From a checkpoint of a small mixture-of-experts model trained on Wikipedia.
Training: a variant of Muon for the experts, 862M tokens, 6911 steps.
Below are experts of layer 2 (counted from 0) of a mixture-of-experts language model. Rows are named gate (a neuron's input weights, with its number), up (a neuron's input weights, with its number), down (a neuron's output weights, with its number) and show model dimensions 64-127. Each number is 128 + 24 x the weight over its row's rms, rounded and kept within 0 to 255. Numbers have three digits each.
Before each expert's rows: "comes before" lists some tokens at least twice as common just after its tokens as in all text. This comes from a sample of Wikipedia text that the model never trained on. Tokens count by the router's weight.

# expert 4
comes before: "-", "|", ":", "==", " The", "The"
gate0:110103127150140149122133126138089123104140142097123165156147094097147155164135131131151164131103168107114169143126127136177124105097136114124099164093133117077148125167148115115128119162132097
up0:097091141144109090141123156148117149114125129117146091097114133130127127116084105146162148120150154102103113104133101120127105143147115114093136119097104143135116123117111074099110125123106136
down0:159113102145116161133068153136112144133136143128121118138127131125123108134147137141110116107088124121086136109128129124091139145087160132147159089105192118133142108127124132133144122125142151
gate1:108183118174139109140098080095162109154117175127088115161114144145139124118145169126135132140107178159131150110201139159134142147106110146080187140119153108177129108095142136155106144139142166
up1:115120132164134120137127111153130177067157117127109135116154099144130127165109086118097111140149126073103107095129128128122144135119095126098172105139139156105127159140129122096112091169115110
down1:102108130112156116077114130117125102085081095159153150157126141105119122147117144066152106121159125089128118121146158151115125108119171082144162129107168141111114144150142094105152144124110189
gate2:162113115111131149115133107111087130093174122101100115156156136137114127161164158115126088090182173163162153128109148170161163144120114133149105081131087116118144150140133110106124136092073105
up2:118125147100104116110110163141142100139122071180135118153129171129206130094132138127127118137187115134120142105107110104172134135076103100170166119134080166129105091108112164135119123104113131
down2:131106087148129146120159096136156129135116109120124085157152150164096110105130116159131140125120091139108120099088125099132140134088129148145098143129124070128114105112149144124098129110154112
gate3:150094101144120092124145158136113129101151142142155171115127156121131161166106116091149128124089136146114116164124100128175197140154163165140112107173121143119093108155090145094134150130131114
up3:120130133108153144123115120126098106115106100122132103129152081168085113098145130124102137090129128056135150079156165139134118109141078109124120139110120116179147143091122127130118118150123141
down3:088101166114134102147130143141076102103137140105117144142188127161137109153181138124115097081127123129088147097137111121160132105111120110141135126131114086147142119158116129136097113122129109
gate4:100150108101154139097119135112148126143200137113158202121135136150113135156122141100146149124116146100134160142106097144162106148111157123131106111152131104123114134141138121162125147099110146
up4:111089171108122105098147178121106095134122093145085126139086153123124180086120103142137091182145069122152102094126118128134137118131116160161095138122124099132137134080107146109115141142126127
down4:138120118148112106130173138119116137054124097177139111095145128093098161066142125178159131127103101142149093080153141136131128171158131147127127091137142132129157109128141117103150153126105134
gate5:152119162133166136090088130134123108121108139127116070143152151162139142126127103115103112113152141152159135129180111150127090115120118185149114120154091120123112103093087096146129155122125141
up5:134105115109143122147121123039109160109117131131114113134119130156139113148120143100152128108107140114113117150094119124094081155130112138155129132147073134128143158069128105143112113171139121
down5:148154128118075136122199159117133089114139120103121102158130117157111120154166117168141105121134124162128117123135170085117130121121105093115135104173138115118137145120127130100149132098143123
gate6:160115134070114126122123131068100123122116121172130141098120173154113153101081135152151147134138149138138152117179115115146154179123150138137099171138131105156115165114117067108152142173155131
up6:118121134129124108120143106152137084142137140119122146126105151148107094104112178127121148138146185110129113088119158167113110130111086132124122106080088123100135145143096130086123124161120101
down6:092130111138145109167164049143126140137135146144168126158126137138097126096125124159075148136122104137159136091154111128147155102123112104095106104171116144148119136119133109118129105204158144
gate7:133119113121148123100113077148156094090150113165136114115125130170097143134131160128125132135151149153111146122178120179149176152120161115074146146116116160128167152151083120147096125140148097
up7:154134158115101108153134150155137141185090121098127120131148114109125103161102094131140121107157090077140165085094124126107109120166111127139072133122169126110108129142143130101153125176112094
down7:110146122147138117116117109123132118145143121109123134122180109165103140166135129145118140153130080103130134111169145134171127156135115129087149082117128092167149174126139114131129154149110130
gate8:130156099178139135114159104138128117130067161081168173114079166109108176104183163143148132159156139114168134138164126108170131125120116177144163123124145086103096120115112145109123140123147125
up8:128134124114094147118138127129149073164145103212129143096118119131102116160145130123192150141097110104141121128168101141146126158091142130093109157151157098190154147148150141155145129107173107
down8:137147108154097146119155104138125134123134128147108169081099136117114150134148159110152134142124169074148117197087151104123132147139123109111132164128105076124130098118143120154104137165148115
gate9:128137093178119164140131160112127129113147118153124139125119112149098111130199121172139111122116146136125172094120133136142123120131160161135143166126182118103140149137176131089113136143110107
up9:154108128114143158137127151111132132135108081123141133177127127115107109129087127137095121125078121092135108119139151129191150154143133145123121079099074126133143104132113169110139179111108153
down9:161158148085119133109142121125126164143093097130132139128138113125133093122108163118084124146129124109121107121088121120132134155124136092084116113110128118167137106115083126117133126109126142

# expert 7
comes before: " ", " —", " —;", " +", " States", " −"
gate0:101132142108187105162122134096126096099150067146120163155154106112131102066133104118080132118123105150102137140111184145095157124115109136085116149101134132129142104169131137144158089154114125
up0:127145092093118147135158118189132135137147116075081137138133140130155118135117113163118177116137105161116119077160115123158134148121125100110119107128146098129178117141140100136137121129113131
down0:143143126091133156113119061163140096122113101146120112113114109128142149099128136142139100097169077146125147094159169135129153125104101044095128127135167115106091176107118107087173131160146125
gate1:121084089166123167131162119139147122106149155143126138142152129112126119174130137154146117119120148110105136128125147136064126185137113112140178095111139132130150108112117099180113143115115121
up1:128137107103142156123121138109116105113124102104130143142116137118166089121087118107151119114138157125125153148098114085084122104152138146137132124127101141073121112109145169144153104100137122
down1:088097133122114125133099139154118123140123140150143112118092138109123083114152184123126084144138106166103119122126127124128102146118135151081120089134086136102133133121118114116146106148112130
gate2:118139154150127138181159114102113154134083139085131125101121124146074094163115137107130159183142155113122103173121136157083128126121111138112118099128165167185125116166097139119137157128170162
up2:078095133109155145137125116183098121152176149142174123099114126129130138129140108182134122146114105123117135134125119137130152111137173129126140138112103098123133073134098092129164107079148153
down2:166154124113153148165148134114144128090104126138146148122136141130132092132094109132075137158149103120113102169147123130100138111084121162136161133127079110179115127154132109131155177133124092
gate3:104165108154140120153135141131113041145137148147162145126130154148120154148142172146093156162097142114113147191126119131149123100115147115155128087101136081152147105097129135151095158126163123
up3:123158138127120138103101139058083106103118121142160128161137069099082127119150118105162123146137119073139164157137113124140163100165160137112141149126147145141181182138129098083091076083135111
down3:152119096133129115115086133120123080153139127110126130127135139119140124121145109125091141128140095117127117153108133141141119111167161147130177149149157131145144144109147115115120159149130085
gate4:114081122183165205085131157101123133144106183100101087149128077145125076147162122148110125131123155154123107109118101138109125126103165149100143135142132157146120117138118114129129125127107078
up4:155129101105145107118125140162119140103098146130143090129153125121132113094153154118142120112153128156098147125081146118139121149096111170112139108135139107167095125132095124107141132124124080
down4:119121151126127188113081104120112124152143115157135104145090115107110105095154119104099174133148117094111125100120162117141128141108141129117107171118167178139172140133136118072119105101126150
gate5:134149156168143105130136134147109123133146099087116102174171110117090130139138080108073162124124162147153129139119113105096127157112127141087117146110134150093151116126091131120091114091154100
up5:084124154132145129154147110149137093171167117113096122111141092101162156164143126140122150126117105114119129135116125125067155149075140161105127105146140087119139116136139142093128153112121129
down5:150104133134095130121138153125143151152123132159163120117179159099161102131151125110117099145105133139152164139123087120132118145108124115119123113089105131149126125161145124131074125105153120
gate6:167165184158138128177099106101118099138139108149118068141119103128122129153101155121143119118111102124146154129140135101134129074173133135131149105099143123087117150129121093139121146158130132
up6:115117141093162089112136131144106123093130122137108104155115126118132116117135116138131134152134134145143112119077154096113169160144145135139116141110133157152148057131132159115083110128160097
down6:117155101124108121111156112104126161101088094140152137158129116152139113154102123127136148098099060153159112124173108130098130073149138124130118170142122125135134129117130090150116108134126149
gate7:113153114077151135138130133123087096129146149110115129140153113150161107108168098147097104128126112146103111110092104095106128107104133139112119116136106136154152102123115104116120114150133134
up7:175135106160078081142136132165171138058115146124125161092106123159111117134155124149128071108155106159103177136123101130141143147126135107095130124119161167110130160181123131075127086084129125
down7:167125107143158118172109100144174109079136123086095117142127134168132163103093111132130135126135114122134155157161091118148131139098151156157119106102130141121133138101093181135122145095122161
gate8:100122112116142172131135131156117107151111074096115165107178109141150124177150130106137089136105153125109141110107114141136134134079116125149118111149136100138121103104106094174112094157178137
up8:093077122123160099140140124158153150123084107136171126151154106151130102118131144120125122167128142144137118107185106166138158127160120119135137116141131161124127068124125126137145101126158179
down8:129077123176148160122130135114152124146189147136114099128105128124129067106170104129142126110105126120149146154095125084088155134141107105132124119115109134114121156115147112111106143118159109
gate9:139162113159125169137128158147126074110164141099165126107119136117116122139120132135163136134092151093149124115159118171100132118104128146129158128155107095166198146116117145161087101135133115
up9:126093170139121137109115151105144143154155125134119152085129094181167115164143103134117122109162144097141110176109158119128142112135139123141097155079122118177113101155151139152162134134114165
down9:138090123155131150150133134111098143150110148120131151184133116120096152145151164126146110108141113102102114150128127121124122134129085107140121168146150113118167147153166123125131122112136158

# expert 3
comes before: "1", "2", "3", "c", "f", "m"
gate0:135136119109145106140097130130106102119129083136136112088116184145140109142136113169081123090102123123110089100158124072128134154144104147152134146132117100176116165154126112121124123091134098
up0:106132116069102149147136111109121086149155142146107134147123136139142085162161095100118117130119101105120148103120117098127129136138117123098089125123094139114146124123169110140115127126138166
down0:144139079125117147099140174161113130162102133129104166113110148124164128158096114141140130106090152160098143154110136116139109173079085143136119224108115111160096151122122113129107097095111105
gate1:081096179114128169098128105116128099130133103101153124150183135140070118105112166146144114103086163169134117139109096114132135131139100106124112110109107170109126116174134124125093141120106143
up1:155132158140118141104162163147138102102122123145107107177127077132113114133128161151117082107098145151155094140113161160108096098144114114157105136102116106098133104132104159137100093156126131
down1:111084116134110148112105115129160190152156155121152127136127160126135119130110124141139160127124130137123136115156141158146098135139177111117106129111088112135124111175118141127134115112119153
gate2:117109130113125142148137120103101164119143135169120118093142126099122140076139116116110151143130104162114117105162119099142109123098092130146158149148149113086152154097152129130166096095093134
up2:139160133127165097176108141164151155144094153133113094138122132166135132112118107081146128114142142128091101109111117094114120130096147146102140100128135128130160154140137145134123123092151103
down2:136135138140125170136133106138119138148134183198138106114119146158099093161170124130109153159101152154112116100117151130121104120133140131087097119167141148059135136146158127131119096108106096
gate3:133128110109136147087160116160100127132137140106138111119075103146130105139118131155111140181160128170098126129146146182145127140161129133134105096127128089147157140122129189105094153090114137
up3:118121135148167155134135074197129136151144187141115112127129141141116127130106149115122118111100132159092119081119098102124114152130119184115119145089146157119097150135149147150112117114132143
down3:155146144130158072153125085160097185144115159107171113155158154147124139140123141136132139106149148121090113102109120154173096145126145086131098131131125136085145143123142102106110118153150148
gate4:130118148084089109114147087122142133118114098148122110135163140119134122102150145133128128113138164107074149150198111128137128137104152116110141126114114125154113150149138151136109096127114088
up4:140131086110099145133130113161097161119151174116124119087133101155116085110133125145151126154133154142165145137081120106138111121100142135115107103142102123131143137126140114120145128118127141
down4:128121146152110121095153119069106124097114129126147115100130146155135158163158100105146166127104144157121116154133156144094171141093134163130171159152123085113117154091114126117146146090116118
gate5:117113099073103120131125120142177126080098110183109122137099130123129115113148157119141153138111141122125127141124119115189122117189122136130140107146063108132129098141136059160109113099114095
up5:143103108122128136129158099116143131124136102130111134119069149120125120096096103153166162132127112098101145161124126169125129144079145083145128162152139152142163108130101147120110124118088127
down5:121116143109124210098083154099136154122139163138124117162098089103150119162109151114141149124124118197146143138104125102104193144156115137139109078117177131130094129176124139142115113147125133
gate6:123109081140142171137138096159146093122169132117105096151161162112130120148147115114146075128136152120123128122118133126128139128129148183098094143169147132141103167136122128140115136155066164
up6:131109122100112136107134123139094120137142112165078153119148103158099109135158126107095122142126124133101114115205119126128087129098139133157116159141076105129141110135119145141165138146108113
down6:090109171108138125123122092126145141111113125152127116160086133133129137142115152123104159104137181088125135127146099153156144110172144137116161120131194114129107138114112094110115142127096127
gate7:144138150152138157086138094147101077144083125109143135090126102110098139157157124154104125130137150107112154172129117128144094131168160119104109186155128118127157073127117092141167108075102165
up7:125118143114110110146169116121131150121113138138104179128103133152159138149064153139098136111119111129133099128141137101170125137131133106137168093107076095127118132156097160103107167099136112
down7:147144145112136110166142095106157107088123111135146153155138117163104154123109155156137109116116168131151151099120124121179121106159155129092160099136119088117116103087148111101111079133140155
gate8:145128148111083145118146113137115120128134110143121158119151103102152141173128084133117132140131171169087133108154110115127144125100141124139125119163088132120130128165162145098092111092107140
up8:149124134144157137111117160183160138123158140167118129104125104146218147114102088123138134102144133094126148161139123172102126107093140120120133120068153113144113128111110150100119141137106156
down8:116174109118110099169164158130117123076112171167101129119144141096116137118143109143083153124074107115093098134132145138135151088119124148106129115132145117146136118164115147123142132082153139
gate9:117157118109142198138152134139132109092133148125116120142113124145130103102151067147089161146122112137133133163146166106151119144114110107084084110136133132171148107143099152127136167120148133
up9:147140115089126120125151167128098105140128135109140062093121134099123147114150134115167162133088131131168091132076087180122142138102115112140112098097138130065162154115126135096128071114110122
down9:158147100124091092163140113122139129127179149135134118106138117090108105133162133140102135132105119075100087116092156124121149118128115119149142142114129099148091158120099096133121125106134106

# expert 0
comes before: " the", " a", " his", " he", " which", " The"
gate0:140122096126143143150170124119135107124128085155145129153108115137184144123104147127127117098133123146130149135103105144102117083122110142110180157152100149103131121135132112155109114105118109
up0:089140103083143151108143118136118101131126127155118102147143087156124133128137112105145125120090104119147112121139120183092149139131129154144149108126072102170144127121087144132140129116112114
down0:110130096105119126109119161087107136187126099145057093163145102124097138137114154132154145138094119129076107099094140128094093105129093112142109155156108110174149150133125166155117143156114157
gate1:146183117135092130139086056125111164105127135126125112122166146176149130102117173106134157107132143131134102160099127120137131167120122116097079149148165088134115101106100110126117097093163126
up1:111137081146137106155119114173142127110127165098116129121126145139134088099120057159157111102114117088118132133085156147159145125119117089157158133163128132112120130086110113161169114122150112
down1:139148084114120133128074156151117138124126118123121155137137098147141158165129140129121128096126136126134124116082146140161116086097144094116109148127151129132124117102127171128127076159107077
gate2:129102104153157151121131135142151138088132136111144156127106081151159123109159101173169121119148115131119116188168159136087128080140065110120142126156145153135109100106114159136144147106140180
up2:125156167105090104090086123143136139130109086154080151150139160097139132150116145142127148138113111121123153144131113161147134138101166169159130172142155124108098104153146151113132142116123143
down2:106096117112137134109165105166145126168131076139133161174119112118085140133134102142107115123143106118105131144121111128137130139148090111133117140124101081096129108155120109124151129123124154
gate3:161132127167137113099079140113094100141149134073135140127128122137145132079097136140098111148155116118119113172086100157126113161100154105113091124087146118118070116123140140141133126143171142
up3:123084170171154116160115102113109135145146156123126095139088155131124143128144160080165131136115125156106106125108110132134115189138169141137133151081129169131133096125149114105158160146088134
down3:128100134130125164093102080121175101134114112139115181084111153145140103134136126153126089137137105137139145152108134140114109153097156148141143159158128151119135145133119127129160097132144090
gate4:165118103141123143137144190135149116099139137147154106102156163089128096167118132134100150123086111118104130191108122100130157131101103138148151157108093098098118154149123155102100107160126127
up4:156104137091167104157142105122124142144116155143108103136140158100141092145109132157144114140118110049111110192140135127112131130112134096108155140103141088124121125144097173071113092142118123
down4:148091100114121118167079115166148130125131171117162101154131119081133088110107121145110142108105127096128134086173129135100132153128139159144148129114114137144122134163150134120096144155124131
gate5:126135121113124136107070157103113093086171089108149155133173138128092193103139144145088107173123125130141168105169123103175144148133110161109092126172155121129103101103143106183165120139150098
up5:118180126120141166109084168108163130140093108104162140155135120119107132158153105141124130143135133153106124130141117141154080152116175155112147122175154137119082075138130129164130144115132176
down5:115109146092095124148119125138151138108135139129123109082128119088159108160152175120125110137121159134124090124073104129135156121125132119132164140124152122146126160146146181100109116117122132
gate6:137135105126154124157134117081141154137096195120154172142102108110120118097163090115121107107117151106108139119124102143143146115157111149071095122128106111121116131171145129198098138092133150
up6:140086163123131163132115133185131127147143097117169139141179098144116106121113099144135153095116137103148118122079134108156144157144129125132127091137150146120133136141070082129105106117099107
down6:129116147128115157124127156133125126089175136113142144127149136144136139122134163126115141124123104147166117096126129087127138149111170141085091138168085076100099134096118100112105115131113112
gate7:106123090160116147142111111160139097110132151121143118119120161117171119117119117129153103132130146137091115124139130105112099144175157142106073148134161157132089120138088119154154153142099132
up7:119122138132062104100111125079111097103131139141143141097174149118108143104125123147110124092116118118135140147123102145148137121109170100121118126136125119143163118148164133130138120112119118
down7:162128148154132103157051109041127133142129111138147171119174155130135113132132108109131120132137107138125089101105108135185161144120158127122114075081127129157094177155110138139129148147097081
gate8:119113112142108155128135158112136140095123120083158112119162169110117136118142093134114157117136087127123119105136110151129131095141103144158126114142150086130099147134077139180141123118154119
up8:120178126107151112133112098120129122147112150105105151146134112181093097112140121154118140151124163091112157137125119125084109076163133121088166145132128156108129144128114140110103096132151171
down8:146120139127135121105123096141121098131132124151057146185115151109117133115086144135162149151100186110124149180115130112172118088153111114108103120107146157127097092114129158091084117117120124
gate9:138120128138134124091117157092129125078148129107102126172147157090123096132085124159140111131134152143163120170119136137115124159135102149122110105100142084121112129107166133150120131120131095
up9:152144130132150158138110121132139129070172074156133142151121095125101127147110158126107166120123143117091143124087170134129145147121092127099119119143133123148138094061174117136136144091124078
down9:141175090146116105128123092148167196128159159137143111079122122157104153143166107140109157107132102097097114109134149115124110089114143153109124141155131103134078135119113151122132084115149103

# expert 5
comes before: ",", "\n", " (", " and", ".\n\n", " in"
gate0:140100126146138138147123138156116116119134145145111141112104108127111187101081120131131121091162128093121084135161126116121133082111138130166179080094151117121141152124113121140087093172122126
up0:145184122076138146097094115161106101138132135137142100153108137168113129183147119135164104112127110144123145134132164090098168158143133129161111088112123187107171128164140187122145112152142161
down0:110129112153106127093135163155135105101105082125110159134142143118120113109106157152128111139126095116141177120112109098156141175133181131070101140105110142167140101126147153110130120173182101
gate1:121155137148102167128122108098150147094163154080136177122131126153098104133121139149128146112135161144174142143062143128129126121124131136177153145121118122161178142130141150116124120115111157
up1:120119097157116170119068136127098100100120127111147123135139176133153138099137118140136143101098174129148132153145096123155103138139086128103114113104097113106081089129096109174198123116156107
down1:158079159098082140138122111130129130146159125136126142127143141160103108162173165115139098085142178089109140155114125131094094165133188145113143143128137132135143152170129133117123118152107134
gate2:132111150139106163110044119113178108148090119106126095130092118102116168140032127138123128072129127137137140137151166093162154145107111119108147104136091122129155136110109105104153098088197090
up2:120122116093160120127127142098121075110122152143158127167138129128104120117113147136111103139152127135142163115060175134106123146128123103115153129111122121177102137105146165141107134150149109
down2:123117177104133127121140180113135126103115140123104146131128130135160127122106119121181138122136173121138116111102128139142162150097141111136143159144133135133143107111092097124131138149136114
gate3:085093106119111128116183144088087160158146130175131105118102113135115099122097110141119160105133149129078142132193107123170112139114148101149161087151124131164114117095116106151110143115110144
up3:129176094144163143189132136121125097116131136141158134128156121142148107136156099148157092137171091095161127149153160096129170122149146091118081133169106092137130132120131124130142109133178147
down3:134132122121144133103155120109135115133148093140120129116097101109138122141146160136127104090113115060132144102092125104167081147127149123112108176117143091101116110155136105159096131126114144
gate4:139120095126113107090140155143102104127145130134144142113095133157101142126163125119138124123131100141111115107167140117118129181150143147121094115117178138157143144152087134145131131109105108
up4:110085131118155106119134130133108169104120106090104113108084148146158155129098081123200126089129122152124148101124163146127177081125060102124122124137107125118131111168108104134093142154142090
down4:136126125098119069126163127107144134124126156123117115109123132134139094144145135141113099119116103111116124091139157108164063166087131133186132116126115144124116167123131121120101124101131163
gate5:147091148129141144130125139128134120101099124109124153130124119121113138100059158120135136145121134130121151069153097131120136179176094116105126124110143121140093143111119136124122102101122138
up5:113132133117111133088123155124120124108147115142132057099104159133159148177117169141143113111128141161135112120121164098095125104080117146126114127110128143138119092107113126139133140131089124
down5:175132108134082121113093129087151120148111126141130137090114142115125104122144116142087111142135141170093154118112093138124130100071112127107135120131110156137165147101140145121086103085133091
gate6:105127121167115107103125147128157111143070144110153167177120078149118122115143164114159101147132169088099116105117141127133127107066114140131107156157095084116118128153133092170099110147135111
up6:139087133137138107142149162102125120161165182091201142122157085122113111135160149133082153128144135124129129147085070111142129095076123102129168123119127185150128119115153151159163078166150124
down6:125125155120083095124114133127069111121126106121148159102096117094130120132158099103120137117124118146132152155089146149124116152060138142112133124157118153112108142123133150146126145066130105
gate7:160149143114107140096142142143085119155123149128108168150149089155137121100170150119157138094103188117119165122135152113115146132129172116134093082129133118163141117097106092182152151141112160
up7:117158105144138121162099136115108153133111088149086126176144097110126169179085128122140147154116130145182124093132156121126101139096115163159112120164156116117134131128116105173131149095162087
down7:143131126131139126127109121120101158118148128145168138173154142137123133154134146119142113100102176171136148157149133138147148155121122165158118166120115129159117137138116146136164139109120096
gate8:143163137151151065124160131124128117126114140132114128105126108143115135141133155147122140151149137140148143128142131123140103177096167163125155099130152082125169097115117112140132120104119146
up8:156124166147072124161117127089143142164114091120145163100133134103163135134161132073138152161161120162164090110115142137116086106089126120128109144133155097076121146134111119113110117095175091
down8:134139113107139118106115142109110147132133160086142137114107090102169132150139116106157124130153123121110120103183125106082138124109123106195135100164180140119111107078114100135123108133140137
gate9:102150143108133114136084169139123167114155092150104176149132118135122124149145097146121150169144121164105136132186138130180121078123085158122131183143100107091117174161154155123079178124161176
up9:110068154137128153131141105136150119114181156143132160127088121090118138086111145142122104125084118081149113147088128080152129136132092159105146119145155165124104146160131149127152150099101107
down9:110134133139079120100104153111115144120118131132161138121139136130155119113143085144141129121161134129100161112149139157109161119118153121137116180145091135111112113086126141078129104114084152

# expert 1
comes before: " the", " to", " a", " in", " by", " as"
gate0:112080174170167126137161101115144124073097137147135160073171142096158142143130155123145092128157093097116150105116167097141104143115096118171064108144160156134136123095100130142116109103137116
up0:136112152160133099121096157068174135103107114102122162127098119142152129091113123109151138111090120136128115113142052123142163146110103108129103099088147095157105132117093146124128130101150098
down0:120093160119162130131128080123092117098123160139134139101152135122186141142146115184178104108104123119100153128134139128133110160143147116106093108112101154131108120105137130072137170096111124
gate1:156116101167089104098119096136081125087141161114164147136123155107106105150103103168126120119128108095156133174119134121113150107175161109081150140126154163159133112128102140116152118144161156
up1:153134093160141121133106115127110121112109102131150135138140114114107105108128090144135107163139136129169096154127109133141075110073105145137134191109156133151136143138142153143174174151136163
down1:130090132134107077084103099144093111113124132116106165118168119147122128172118089092142130117174128144150121153120130089116113127135115159133156136101156182114103110135138155168123134125127103
gate2:121134135153136082114156133126149101129127110102161152153125156121127112099081130134126080153125157148110151150106132136123076111079131115109136130090124088147125110153106087131129166134123120
up2:099142143133113106145117104118098109115092110138193099192167130124092116083120151126064121133131158149117116151157190086169167155101125136107115178123147128123098116115126108106145164155146137
down2:129155168070125155131130145140099158095083163149150104154147135080102119142117126122096166092114124137149138138166121147137092156125076156154123081135114098155115151131118088121137106128155100
gate3:148104144123178133168124154156109101138119098109109102123160097153126129151083138114129171146101151140147117141122189129082169131124096114090117094154163136126140129149139123124066166071150098
up3:163155070118075134149147123102070154142157131163138116128120138138089147163135157142148097150142122125136126145113114131133166146125107084123129053130117108102128123158159150101122094124100135
down3:139098138100107115105123095133101144101156140129111138113099136142146076145135170173105164122143087105126117086109106141163147164134131147129133123104184159089126163130170152161087155122100158
gate4:143145127163159144118120132085113046118141092137140137139131133105103111137124126150137145175127149166193108124123116133094122119104117148155159115112114133119147077149116140120133125139120096
up4:058157156104135136136127141100127132126138136083117174114144118139108150109155110141134129135099121106115166160133113140127124114141187128135088156129067111132143097086128149109178086142133126
down4:094147164136140139117175117120102104117104138141108119141129116081132111133124152163117136143098118131148126093120127127131128155166124110094101093128147104136147131129158106103139160127119109
gate5:152105188120135142097156141122133154125099173161154162112102133157178131131170140140119097142145106155118124154144084081149139136130097175130081111142114122154115107129179120110139102119144113
up5:105129161160074171112139139141125159148140105143147110105067139167130151119161170179079127122091122141144101144136145124118077172143177145113153133144151080138117102105151154118128135101100148
down5:168182112102120152166154111120140119162122145112139107156126114139117151111126148141107113112087106129118140069125161133186120090103096102147127111140075125103131144150094107078108118124147156
gate6:099126166149090120124121102109098074122105142133091122167142138148121168128102152108128126142157117103174085118152139133146091147103097147181135107115160162125166130182092128157150129146116084
up6:104109136147104110158093165178091082149100140117089163150141154139112138148134123105126134152179133166084107149091103132146132120113120116116129160149107125130108145146127134101086139153141100
down6:100130116117124109153094126175139182127105129106139144128132117146156106094130063109127157105152111116097119162130103078125138095120126114118127121155122113096085139112122122092105137147161181
gate7:131169133175092123101132154101141074132128104130135121153133155115138151116090154123117081104111120161112132122129119155108128124104151145110093109148154083104158125160147109128075092127119125
up7:089148105171113105147130092137107143113161095179102110139095181122142129109145126168115085128143188134131127165150112113137145168159157145115126110149132138100084112117127186110120113123123123
down7:147088111128105138168158128092097133121143123126094092111141107144155121163127164089092125135123173109108158152115144162121120116135135105131124149133130084131111118176129165115140149103135127
gate8:129100153123122153157133175097154146129124157112143090154120129121113144136094164112133141154170149204141091118121107077120172131126107113145149115055123148141097118129141144143127135115091114
up8:141172114143142130146119102113118130128112147131105119117143120109141130114157158133172136129108159139132154164121154127087138145149127152165141145152173172117144140134109155136135136122093139
down8:127086106176154094144159142125098131134123161104122092169153087115142090136181172111119139129128125124119125163126111124119111099112091140135143176133112100127176082129102155169164115157140117
gate9:124131148146130179103133168142174158100083144152143121158101168166128149120129129095175119145140175157144108172150107179138152126116085133211101070103150122151099108141124134103145144127158125
up9:120105105138174161122135147164116158097105127156117134127111139106145106127137120123111130175129141106119136130181133132175102114110097119087123108125128125065135147117105103090134159184151106
down9:079138175163144121135122120099151136128131110151070158127136136113164119143141149135106144133120100111154165175076124121151106172156132127135117148150169115137126136102141074181137141122073084